From a checkpoint of a small mixture-of-experts model trained on Wikipedia: 64 ReLU neurons an expert, a softmax router.
Below are experts of layer 7 (counted from 0) of a mixture-of-experts language model. Rows are named up (a neuron's input weights, with its number) and show model dimensions 0-63. Each number is 128 + 32 x the weight over its row's rms, rounded and kept within 0 to 255. Numbers have three digits each.
Before each expert's rows: a language model's description of what the expert responds to; "gets" lists some tokens that make up at least twice as much of what it gets as of all text. This comes from a sample of Wikipedia text that the model never trained on. Tokens count by the router's weight.

# expert 29
What it handles: Words starting titles/cells. First word of a title, song name or table cell after a pipe, dash or quote, such as Nothing, Bottom, All, Un, Live.
gets: " ", " |", " No", " All", " 0", "P"
up3:170099135143112153117123139201087186108155128130147109167131108120157119093104117113164177154170117126064067123170133134185097130135162124127117155138126197108131173122125151117093112160118106
up4:145141110122057077169154126157163089095163145135134103126125154153185083099121110065074105163124098136140088163147216054056086106082114160093095076137126146123127149162064100124104122088103155
up5:151117136146143151097169137157127126165132137104146107147105120109169148138058097095145093183135134110166127106099172193142121173087136138199123132122109127148108106157128090142128153153117092
up6:168108082136086170118088116154177091083160112191114135103104139071122126112130042097130112121109101134112195112129102120086134122139100084100098062142127107173150181163121126105173130139098119
up7:128125088100145186077109063141185156111151138124054213171175161107149109171170162151131122146091116160106167133141119148064099164159102109156138152139132136128111108112107085084123143083147112
up8:137107096079153146113181170094167167110131122125127157207122096142092089154099079098148127076147124137116098088154177111130119149126065109089160104121161116075130105099160096116100125147143129
up9:103104111141170146090140136158119158143175095121083156112130152119162093103211112136127111176134133183129083170132175097125140101151118092164134150172117136153097122105155095167146098148172066
up10:132161117131093147132126140125056174091109137172150142141112155109132078113144050117098107163150122169140139167117136119167067126130100097163181166147183099116101173200097117084122146111130120
up11:117134107082108134138145172129162120148127115109131175137143118214185117156098172106053107183174136092143148105109125138150071117150153099116155096132172176169079099104103168167156174110133149
up12:116113110166159157183093139144132073115137107198147086131113107163170046157065169096130148101135139132182154126109162101095130122156078074104142172109149062097073151116138149131140114179113154
up13:110136126161186058124163127136145057139113133147111111226110179175072105127136120071074119134140147128132167077103122118061140118142149104133149124102123120103062127136114138106152141129166159
up14:149107162151113131176117116152084187115115077152143116103180108163093124130111099183103097083139148133105087093180131092118099085089083101113168091127137200188152106156059127082168140172165147
up15:150128119142103170144159102154131120207111088101161174142132139155130116066152128136113092146126138146192084165181194118155118089147143157104121105142187149090081142088123103137144168156088125
up16:059102161132097155154145137113153134142126140114093201144171101139149067136092115182088116161128103169116145122150164097164091084117131117095160102112128131082127188140131128104134125176154130

# expert 57
What it handles: Sentence and line starts. Line breaks, periods and sentence-opening words like The, In, However, During, plus See in See also and web domain endings like com.
gets: "\n", ".", " In", " The", "The", "18"
up0:189066130127076147151149168150118168065178142094135124168139159094090111142100167139085100083119160105123070096123136187148114068156061142110115110150099141096109134101168112175183111161190122
up1:155148163070185155133118101079122110099102134159103179150121160113154075076088165176135063173180160123143154125134159084064111055109165047130146142099121104119157126148103178120165137142148124
up2:152143112139107076131136141149151072048125151049127148079149138132129172153097169123164097145175124121084140084127138123151126160093146138098142090085160113136142127153139129081101136118159140
up3:130100128141082103138149134128137124127091143118140093193104108115130173102101069108077116152046105153095110123139148140124141128096157095117088127136126117100124075201161093122171163147114134
up4:116099143115110109080158164125130150136166114159125146139081088160143138125085159144127146132120137093131136139132110093123173073068168091146134090081175142087162149116170119126139094168143121
up5:125105056132163115122132190170119117147150107117229195141173067069115178163079148170100122175139152127167162128169115075128164119130140081083150101077143112134119132085085109081093071139109100
up6:130129113078178161138188113150133160104140095126110188132108128092141149155170141162141147121139101059117161223165065086089134108083162144077172207070148121111139106179116126174104136094162139
up7:078116082102152102139112159136097135113115129103127070144154192068113069117117147115145075142172134124090120143176109150079107101097102121156153200127202131089140067174160151069140174151125139
up8:113124142118096166132186125091104171162154153148166104170148042132155104163095133135154088135138178135110135085157120137127197109148120146143113071097064139106126105176130075149159107077152163
up9:180089087108119131057138148171157097176138121123124062119129117115112173070118073097171116095063135112132114108156113128097096141118115142113160102138140078094100170170123092115097174157083129
up10:073126179152100108133133105124162153163102060137137128166136116120093137166179179158078175133060141144139113176117128134107091121141136126106172128125171140167124150130148095131100146085156122
up11:116117141127121119132083100159169122212165102130167143131127140081144159092131155138113122134088171096149129135155193142095100071104094146153112140162140162111142118120171079129112057106107111
up12:128142128145097141128134107151124147092116112149107114112053124058123060122135184108088168169160105131127143094127098140077105139163183169189174141129124100073094113110110132181141141140169054
up13:110138154155151115079103165096102145087126109136135146188114167076180162121191114118169136151097096140169193159168174141121211139122133139071135169116082112133165123120108104122154122110218094

# expert 55
What it handles: Section and table structure. Line breaks, == heading markers and list dashes around section headings, infobox fields and table rows; also "mi" in conversion notes.
gets: "\n", "==", "===", " ==", "|", "-"
up5:163085101091107131164133155131162123087125091146193099112097138094160131158168111080092141134143163137127102127160161079149109100137172129151135146144196145105134115152134106137109144238125195
up6:157124105094093154148136113076134166110182087098183096090165107157146125104078158116130084131188105146124123068097066127076128106078192142097123114142059123115147073164137151134152085174130143
up7:109097136102076036150100104083091125163133145087132140111120167139156144091140159128158172130163169099113130134132133055099134131202144114141143105198104148165086162119063111153147158151172126
up8:185132112147151115097136095110102186164165115102098138092180116106145133138072212101151142111114067113144114193142136132034120119161179133152091148115107113135096117106125087138125109201156115
up9:161142114094102255157147154102099168137157158084124163077137112175149103169066086153108098066110099103124076087098137140047120081124123162155116137149134137134123075142123112137105146143110084
up10:106128163172109170163076186169130126182125126090095158133140157138117128165058171107113137124112094104141099120135168089162105126120191085081137084152102089130133141101109091116132111093124143
up11:104112141141153186126146117128166156167086148104139072193188152063172149081041070160141129169151161103144146152118127093145122172112191102163139135140117185119145123141146168109193137090133121
up12:120153071162073112109137161173233110118153119116096098092154161120148146100073102160109139097147143185115158156156159141084091159152132128141086147130077082185158138130118194124165167125107147
up13:137173093077127096109152125089124097164134134123168144109117083098111119079160171115114204092133117175179121132132109167103151108135166105134155064086075126111103131134101125124141163133144123
up14:128068125139161134082114133148118170184114091168098163120082149092108193112086126123109150137107113123150190167167124145093168179143098157162104116102142143032156156106103151105094088171129109
up15:153105122096123080117191133174145125126072133108114101160172069145131184080116096113133082203095118092102131124154138139097154125112185151139109095112082145106194135141096153117091149130085085
up16:145101162135134064140168145165087081126131095199119118181141142096126103038167099119106185095127101139080140059201137142161110087081113123139125156137123157132149144138104118110151173116110132
up17:123146092085124084100085176184081147094166083166039164123137206131132095084185120120107166149111131174126117118158119162151151122088130096126107130145076143210143108162092088143154132129163137
up18:145137098141161089120145162123138122095190079142156120137166133149112132144166098115070146143131180113132177095104151118136111137163097096126151083125102137136098159148184136152079102107137091

# expert 4
What it handles: Digits inside table numbers. Digit pieces and decimal points in the middle of numbers in tables and statistics, such as vote counts, percentages and coordinates (56,16|1, 8.17%).
gets: ".", "9", "8", "5", "0", "4"
up0:115097130149105096150112112180148138126126035111118106113128192132116106175111121077123141145213120196179169115101151129162061153191150154099140115193161140151104125119163148133093149141119151
up1:131099061150135105161176133132146083128173127167178145139180159146133179134136091140110096097182130154053207116132130102129097103146155128068170099103149041106133163155173094145104151109125141
up2:117101128126122137108131178148109187133133159134163086149140110144177046152116106081135126173117163118077115090133115119136135145044104097109105107184171126131178173148086104120059106130127124
up3:136148110109132082160131209050172075069110117112104120140123132135105161129178128096085105131129131108070067134112150108078175145118162145165092139123151126171087141080156075157100108154132133
up4:112129141152175079126130132142099141175119122121059065150141164126143137117137064148115153072155129120140153110148177143141125135106165031111156077087160125190113156109082136088148157127194144
up5:068098082158122165105076105161134182149132117116162128127121130122120168103142145124132171095184162107139133101136070109118175127126169168109148105105132131081138124155112116034188142108135070
up6:145114040070132150122135118109094140107146151112103100128140151132133088098114116148180092164097153074105173113102128134066121079146152126089141163161134097113049057108156114083159107160209071
up7:109086150123143149158138149091133075132110074169143118077173115112172152155119152116158168106139147160139182096148131146102102119149120096088126097085100116115087134127099057141196082105130116
up8:089070105095116106112128126163165123130138139164180121129097165181140117104100082079118075122097134132089099162113162163050164072113075118122136103140170122108102126130129121049141090139127159
up9:119095142079193044139114123188127156116145137138151162168147129151139083113108157147161200111073145190083114104108166228062155106129154103133074159127183096148087141137154063093165159121116151
up10:120171145132128117134189124098076070113158152146072163139099143107149109101173122131142122131119097107093109069173123131135149114127172070182135182025124075133133152113104126141089147135185137
up11:131200165132081059167154075103090145123129141139103147200138143103143104079118178122137185162144099102117174151129153134099094093125107115164067111129106099122113119087081113101115111105124127
up12:140087098116144093145201132075161096125129112116134113154168123090127077114138140128108124147094088117127162138174132132172132153177148087132137114135156116148109175127117164104160083109173097
up13:092137150158110112093176072167104125153069155106119109128078143111109176167149063145081104106161114144029119141077162107160173128087077145153128111139127080123172127166108105135120127137104101

# expert 37
What it handles: Capital-initial name starts. Single capital or short lowercase pieces that begin names and words, such as species epithets, surnames and transliterated names like Mak, Bol, l.
gets: " P", " S", " L", " M", " l", " B"
up0:163155099112123112161117121167121063169127154142109161129110132157146120220119103030077114188157120131133120159108204169093096140101146150166133152160150152116090158128154151138141137069193123
up1:115028121181156105063143206132081165145147075217061185143079096117155133149147116191102174129113140153108126118120113152099104141127141111213084119114140143119069128148148191168122119116149127
up2:174125058100090130143145198130144106144158152133147103151116182098163152129117072115109092132105162148109082164120112126127186109118044151135111126140081153073197142134157117070126109144120151
up3:116138183139109124096202128161161132074184096145098135097123100125112126101160085137084135115153122107186118123161110146127071040142144114051151171051109134090132143144153077168115169115120107
up4:122114112117110150145151111128147071179107160180086061160162248107111126160075149132152145140179160109106130110094158066153115159085125124145134171119152094116114098116159119145168131156114119
up5:157131113129092107181153148126146145151128193165163108134117181094161124164111167145116152190104070097104084137192169137151125213124151161113131162109108145159132165179126128108101162118098139
up6:133098192118166115162136142163087113081128112120156158071162107113128141170098101109117141090080089155183111149129140143123094135122144114087190180161185157158158138121092091116137146125133116
up7:079137186129067108167114147139191113140044114110131168197110131095072112094153135117144103148167157135113104179152106093144158151094150162215080148115141107125135111147122115152109177127150110
up8:063106098138064144148064139119132150164142092154089128166200124129132114088196062093073160181159142173062197128119136109170129186086112147113126131121126082128110168063107074180188139083125138
up9:087158181112045109121129120124089147107128122075177108165117080136139125140183144151183126198155180157092180106064097131141144120121152118140169131128122098115129114116122105127078186090091054
up10:114102153120153165146128095115186159136061189117103132128152159113120143128180107101116150169113191131136072187160142143109177123138176117091107156118164098138104161150120150119185151144114090
up11:147083170079147142126175097121135210016114090159135107139142117141098142007165152153095131175096166152098127130088196152130084147105129129132151075100149108121154091104135094102161170181076137
up12:175126055080072105071100143122131139144148170254119068163149153126102166095113117150124097206047177141131167111176181098071103121175164112082155139132128115083091104182108150107157119104129111
up13:147090142047114121180099152163157085090092091152144086173152150083153102181178178088179109170098199098094131149129221077088113179132109157144131169115083117150132163132117156156107165131182143

# expert 33
What it handles: List dashes and table pipes. Line-initial dashes in infobox field lists and pipes starting table rows, e.g. - Preceded by, - Spouse, | Loss.
gets: "|", "-", "=", "–", "c", "ac"
up0:122095107159142154094131096108126105124109164148161129113130113116146139187070105125084101103066160158121109128200184180139104053116085083074114130158132165211055172145135142143128110133153135
up1:116098138075128156096104087181151146222088154124086089105122143116087093095100180104143160096088107097113175090137158142125094160157183121175130179149096184098145134117147138066052148112114029
up2:106134109142086166109090177112145127128111109125118123149104157116123118169199111157170141133150092080152193157152133178128081079182144141142157141147154158127097092124123176108127089167116126
up3:152095129149138131104132138126158126122160148107127125108130218170059135152194134120144067138137166136130105147159169081153132086134178123164125123123154132157113083088097112184142121123117145
up4:198144138144101171129126114129139135083133080156097091082117109135149095157133062150101147161077154124193150107104121170080143173071132137138122098051079127066116123108115156133155150110108185
up5:135122133093098122123142128102088110123121175132189116178161198113117083167158102112060165122119089129169110132112203098112132142112158143141132143136189107112118112082130097168129123105153149
up6:080037204148140151073087150112161146118111217112136148134130156118122076153131087089128168153056156167151128150125142178112091155146049148125094154145134164115086172159149129113102155069147197
up7:171207149101159114164159158136131093130050104155162132093143146134163123152049134143099075138142141146119144110108173083076114129188162135187155163113148101140166127070164157110122147143127133
up8:116111097173139106115131123134151153118140091201182155110139141111147138163124124116104087163073080169061060125178115126115138142083144097071157143096114117064166107095114145124130053144177140
up9:173149154158175177082177105122137131166129168135071082122154162108150129067157145098164092160140157103159110118126177140112091110065129170143111154145077113104170091158129139044193109109129097
up10:108093065102202072086161177169136128143097137137145149065077190139133124114091099081164101119075086189134156144137112042164123121145106143129125164125178072116167119083150146140124215173103126
up11:151104138108142063181151149121155121085080124146096154123144154123112119103084140132184108082104103087163147154190167146105159140115143169186105137133105144079158158150143147106151121163113074
up12:108160084099134080077102103141123171086138065126141156194097187158133194107085148145128136129130139193120138139130219094094117102132148089092182151139076123130139161161098127130108167159103136
up13:110125060135153127093131125138162098099205083132134148154122136101059188136137137130111122141145131169134196104130124130133148122106170095144133154128147117140153130082112141090140104138148122

# expert 1
What it handles: Line breaks ending entries. Line breaks closing a list or table entry, especially after goal scorers in match reports, youth-career clubs, and award-table rows.
gets: "\n", " /", "\n ", " →", " +", " north"
up0:088114085113090117165137105131089206128124194126122103159113148097094065072167083143172095133136112132097150110129131081160066127167087137074181095120113183145133123163110122117061181126110114
up1:122137196151096146111167158113077149147093173141142071127178135079110181112141101095097122137128124123105162112168162133170160145096132077135178127099101089144138134116139098077200179183140135
up2:189100104093139085115086095132105158109124111100162132119156087151149153140096086153182126142049132123095223152109077071095107100076073127111154128127138042063121138130158132121127108113160108
up3:156079121116185147073130140170145092169094130146169111127141129120145076068160131134092185140075153118116162126131149092141061138162166109146133143160179082151141135120127113112161090122136107
up4:066147141104133101123206104126154138066099146115107131147152137156147174009119110154180112161126135158123136156163133106142053110158174128170158140118074155145155093130123086175117168170133109
up5:109141108112115104197115146079106142146100079146170106184141156097116109144130112145091097136127130082103114046127080071099126112131183084119147149117115113091144077135130075098146199171124157
up6:141143135094167119175138087159160099128077194197107133123170144183142068104107152123120095127110162157126132128168134076116079120143122135157132159149128073106088167093119167084147124085186105
up7:146108123160128129161156073209138084162210185122139121179177185094144105135104093063133157190113161093126183110080149126075119076171108117140141104125171114126097133160140125060096152123085125
up8:128155189093129097101119108108136122142115118096108142181167171093112084102089157169124101157143110133184102111138150119125111155110110114112120163083074148164157135074128138109164126104103178
up9:143114175129085145150087132105106147086138120158113076105117206114127129096084137125086145175076166160086108120066123125158063102147105141103130097121138107095116116149114133148131175171141158
up10:145144071103113097162082138109130097127108116172085107111140117177144160173092109087153188094130152166095149161090127149123107138110126088058153141094134123082149072123116141147121111133108147
up11:123171122095139200119142077165118163087158140163148136158111148136148086047130092138139078177120147116144109135160117088193081074071129123046130127118165085082164098084122153108191155112204160
up12:148184128149154150110149121108149164100149123107077151189115109120158129126117101122116099134126083097081091094169114171075136102212175094060146088143132104110135108123119121157119108212119137
up13:124145117156133116194110109132152171141139141188109118160127116127103119109081126112071120139108191133098122119164183082117130089105186111085153122076125127134146145110112106099114144200141128

# expert 24
What it handles: Infobox keys, relative pronouns. First pieces of infobox field names after a dash (Size, Enrolment, Population, Website), and relative pronouns who, which, whom.
gets: " who", " which", " S", " C", " He", " R"
up0:071090078173178127183154178139170137091081159177104128157205161120079161126128140121135097154113131127152095107183194094074067106099151113161135155079140156076074184097131103091155151148125142
up1:176132126163176140090091142110156090100083137094152082121141143108071185121141126096156085147118146125126182083155135121164084125103149102096179151162113156129187113108090131143130149130132135
up2:158140137137080117149166089070128151091156205177156121159120143116155075000114096154132150126120126153126097122131158081128128117137134123072126113102124061167095118141100126119172146169089137
up3:177128085148137112130165105074151103121102179094139138132130155135136169105144118145122128177158145124112148154132196143071106131080097172124110140084113142134117132157180087101118111106139158
up4:124108181154116149080110178072134159098107154160101180090140145159132155106128141113148132126134153086117077135122102086089125133136139121201137166121174164126153099145118128170074142127111095
up5:083126158153079137152115173117126148142064120153124158186190202085140101120187115106112090127135137125108120135142175077105097099157100130073162132117100126101164118142157157082132084200125122
up6:064101116129050095084094139135081119094081097182139122085162209110180133106140066105106104092080139054112132138093211108121147129125136092110135159102105151080143146165128138129138166104139118
up7:130118126111081133148092134157094061145130179111185116105102108125064125132116145082100159113133162106118131103123146086080112161156121106146142087121174118107121112111140111077111175111093099
up8:118122139138166136120136173129128203128082129138109102168103110143156050086121160102082175119126182105115139119188122150168143115179182100185078165129069078166144099104091130110145134202138124
up9:165144151096148128187126114117144113109179149132111137132101118143167094158053093130133191152069160099167139082121161186119076136126119111138110165089179098096133175052119168163080182173140098
up10:135111115143162133153153148111108182103118139086112107174123134176165140131131103118151145109139166124117154158173098154042120168116130158131114095089112124081207126103099062170149157152141132
up11:162106158113169126156096165136109098110177110121135136079126131084154122070092141096034155126118132102098115058120117142127084113195241121130088110074113143183124121124097106055086121097173153
up12:057097144141155128210196053144161078083120141138120112098101110102178123117103123129132119070056102118158105145082165126128146116165195120155130140163070122106105149148168143122148152215115114
up13:052113180101118112104137099136173117114124132175114119168159093115098116109182088087180146113087198151165089176112164117167131164162096181158083144150183097156091176155107111137143201083175098

# expert 13
What it handles: Coordinate and stat symbols. Degree, minute and second marks inside map coordinates like 55°59′13″N, plus dashes, ½ and × in tabular listings.
gets: "°", "′", "″", "\n", " \"", "N"
up0:133067167073163126094082130125156156083100164028132112150114133095163164117089135192100116166116148153135150111063114130162079187104172117160144090091107127106110055120074085071124169137125178
up1:104068126116124124139150110121126178172148090105126157184127204114138103139182135129123120097139115132128132143103136158176149141103087089200180166170107117144191110108097114155112094117133185
up2:130169125189086027167131114091128162104118090160173126196161098103088060137147110179126094113181121129060173142158090108154138129161103132126106114090120098112103152184141128142173109186172103
up3:122113125146115120069088201123131115149161109154148171126170096139112077090158189128109109076121075090110126139114106106094129147156147149094170163121120055142144091105094155180115111166192093
up4:171158093115102119089101165052171194155128154110151135125121148128195099109088153131101090113122137135131089093199188155179136148135066081134169148101199097140101148167129125171132070120169111
up5:134127087074106126108197187096121132119128092097168164132148108127152104148086088129111153082066140096104101088150118143092145130127155153080126147073181070117166154116125122146141214108123111
up6:117124099095142131110113109132128125147066111139115167167142089119152174081116117118139102151094085169161116114105146142129106105051080119126092104131179090125116161133183088149164119164114131
up7:121036110141132109111085110134148157164191132073113175105153127154105083176123179116064162098130164164089070122170133122141139120128099165116128144158146151120118129136092152110127164151170132
up8:139163116133149092187061093136185209148185089176122096183096114151147099166129061127103145140161106133136205130105109132160109076080187099170140206138117118150089097121094114141139140171183102
up9:127081123043141136124114106164142116106176104106085132208116181132108159152130103144127169106111159130131172098100155206125182097158136056135157128116124106175123189143122152130162103125135137
up10:200101151162160103134150176151134154099101061123074127088105114149121150134137111098166114160148070124107193177090057110130164147155220160109138081090066135132089065142108090116127163144189142
up11:085076154107133077181124152173122131134134049150078167112166209123151149099176118122090152123097137134162127130134112133133144119166103113179196170144103075114119128130108074162139130120120116
up12:075172119111122161089133127131125054048136143106166098128144167096113108124134126109134080145180141064122142098129121110099136073150166151074126176093181089134170099091154143068160173151147117
up13:114075077125067119095073119104113110166162184120124065171093140097186019115173154086155113120148140143132043161152148152173159108139147164129168128125149125133134100151121138113132182138130131

# expert 23
What it handles: Line breaks, name pieces. Line breaks ending paragraphs and table rows, and the second piece of a capitalized name right after its first letter, as in J-er-ome and J-ul-ius.
gets: "\n", "R", "–", "K", "S", "ul"
up0:148148099167106087165136176116138065135127115156128144099161145169095099133085172095164118186100123112089089150173160163171003109082114131134146081124142110118082157128101124138108099139163123
up1:118140081106112103087094126152135124117156083121085116158047128117211066155119103136098135148086123108153141129134131150126145140107137092166199147124153096141034110150082156114105128148101128
up2:171098160069080190101163118125107085133143134160117084121146148151162133181151158104155089130107090073144177155160158109059136119093098166086174139099129136147098126063112093111102131134168134
up3:134105131134120178175131079196111149146112140121150070152179146122178113105150150185152143082078240138092132179186122128155135124095082132057116108123083137171127118114111130120137106134150116
up4:154115120078170131163091160124163148151199135189101173093116117161196119129096145098120112184116111120121089151152086136062159099128113103081122114158161153110077160092165148124154100208093118
up5:124114146127065146161124101104100144162154046135134176150142113163162175145136114120141124121187173109107145150135122116176138107128095087137126192091092081088147130121043113086127137125164117
up6:123125067191147120122128117149143108154109137110096099154155148092107108096143128116174128134141140104190142108149136135064103215160100163149103124150120134120147135142120099128114178162079126
up7:143135094114142073095169141179146156110115100100135120145102166162145111187104127161150109155110172178146170100141166130057173112171128101121123158175139116087161126152131108129169139180083062
up8:166104070102089129102115140097145131167172145122128123115092085118171072129127092102126120173188117104110096148097129123084093168134115182111129160154085128094045091111186145142159127193160123
up9:142157168111071034179123114073108138119103096138094076151150140135137132088131204078129140076147131149156198127129136101165107143075085113109096096129180107126113149121120067111123134136188130
up10:078146125037073106120136097101164127082144114091142157117163092136122117161107072100138108087101130134149153165117139154101088177091124046127195200124172130129155117187139055130125146128151132
up11:242171132142130126171128156129162142110136134093213154204118114095123130121097113109100135145158127160124119101205171094160096142129181070184127125125120132131127154128099173119137162089148099
up12:135154123137159086134162153063176153139117088075160123161172103124148124098139089117123175176104108129134122087098175086100133125087133121144200186145032152152121115088116141107175117142167128
up13:098124147134073097093127111107156138137131100148111116119179113145106113077120114138117099154166152157100111147156154137128115107129126103129112117076145085181096124096092193145165135079136131

# expert 48
What it handles: Thousands commas, name starts. Commas inside large numbers like 4,000, number words three or four, and first pieces of capitalized names like Sh-ikoku.
gets: ",", " N", " D", " two", " T", " E"
up0:115158054177077131199106096089193175116150093130081109179123165132125175116150070116167100174209121121100136145148093128120156090077086202141157154139170083137040133124182072080107103177097067
up1:172106089174121062140090186109094109106110123177052117140155093089202109134165197140062151148084156144175143133173171154115097148120173074147202133147124164133118185116098117246096137161099157
up2:040107179093125103107123155133106125117107124147139140162077166094101079092148132144066198155138172116147061131152138092140120142064131103127179105115101154133134180121177079158091156171158108
up3:141189134053129145144116186193135135159165126073100140078155173115176125114137119108071140057133159128139130159133107153085129129158143116092136104132127199123097072102115151130158110161127080
up4:170084090175129138137130145108194112149085100153153127130130190082150189158098114144104129080124083159107113104151095142127096134059098125097141127126169139140152146160174124168066134121096076
up5:097100108138108115119145180100110169116088179080091100095172190105139116125138098109110109143124171144160177077090158109089104146147108113125162102114075131119133150143129051128174133051148048
up6:167129192130096126080132130133136223113083156155079143120084043074123079156145067135101163129128179140145126150139195141150153079109130139108151100058123128120114112134139113161112115162184138
up7:102104133143095113150125096160126116145093142119162123152160151108068099129138034140147143104115167116150137142098107123107058116082115122163138123202117111141166131146145095079096170142133136
up8:123059106108090161125099124175103197185139103154121166165149102118128152168108147097132132098136162059109135170113134176157118193125109088130076111147160135102170126144112122129116153154089147
up9:093162089162080154128154134139104138084138139197135141090213193145155141165061121100164148121151096124149098138180152150156122123080106165146124234128138127127102157144101138150130181157140112
up10:177048153130159103104120095107084128134144143153079115154140174158111099171089086129120140188161104093148124112135130073097095096098190161100142118140082133118168112161120123059127091134137159
up11:102103177042137144146131139122036114114163145128088127158114166107137142095164201106157095155111160165099080177134165144098143140128116154107158129139106119148071172112156105078118105175193160
up12:100125069088154092186138126104113156126148169134107126152137137144114122154081110106114105161097137080154135143110133154112061046088109134107145131183092094078159110099160144153116129133123078
up13:186132145179108116096164121096174138086149075156118154117163126130165130133160112118136154141144076145133153149189163110146120169142095138202097124170115125148152150158156129152078168129103130

# expert 12
What it handles: Opening quotes, line breaks. Opening quotation marks before nicknames, titles or speech ("Ace", "the Tribe"), and line breaks starting table rows or paragraphs.
gets: " \"", "\n", " to", "\"", "|", " '"
up0:133109115143095090152070100145133144141093138162116116134148101123098138152139098046222162136153187089123165134094115127111092133133124112122135144121100134062129187137126144118126168180081142
up1:181105115107107168140154146161127150116175152165169097142125174112177143055078150142099131151144177085102148117092110123071103181125105128071089174155073113146187159145075189140125148102117133
up2:119118092117094092168124150157156137106181082112132130086108078135133069106115192105117053214100148159161130113108124102203126139102154121185135126064082065128102088125081142111151120129144122
up3:143072141115141147157091073131086160148133138138102164105112134117104094162113094091159146134113114076110114150152202153104092123074162157142138102145155164173128136114147144155103119167116051
up4:106088104130095124134150150143074124073112153129114134154117119157105150059167125158091096124131170135095126178131149123109181149118084114127156121092158133079103130134088148142154085117167142
up5:142116113108134072153100157115147140124155152109135147084166186151148095122148040117154135073111136099057100152131115105126109150111102100121173102105145155115102149100123140103186124175100163
up6:091141125144169168150149146140141153185098124174104183094140148125101094141123125104142106097134133163124127223151158089179118145090115097126201109086116156110103148130177171145145124140127137
up7:126067094132112142143163115092150109121107131144155087070080127153121088096142150138112117120140130136125105109133133094197109120104147185059178087150107069122090118100092125098146123136200107
up8:095117112029122128152129213092103114122149137155183071115098181127104112119105135110126047147116104090145197130119109132089111067108137063100083200142161061090172159118139133182161210129147158
up9:122163145114108142161155149035163159155096080148149116175097170103120130162126182156152108184136126099124151078143136134097124134159146115141141100146168143138131087114147104133094145151142103
up10:124100116136138118154167186130185166158139084117152098111155131168119132135122102180132144102104192078053064074147135132152093111112204081147120095076117160135136105110129136125132149178102105
up11:107180145104091104115144150085128134098152061168131125222188078098139126083082041089079144144108116101102134120116119116154103111131157124040183101114135117114103133106127120134163100120163141
up12:074097120085116114119162113175100146092116107090108076161144126087127103082158088141138150147089167121092090154129150129142146134175077132138111106128120090145085118111129137129139162185199128
up13:120138144161131103176072086172156155124093118142114146158196123135117150118082097132105153161097198154068077119072109103096130100116141127167097148133110176130142144093141069122108086170149108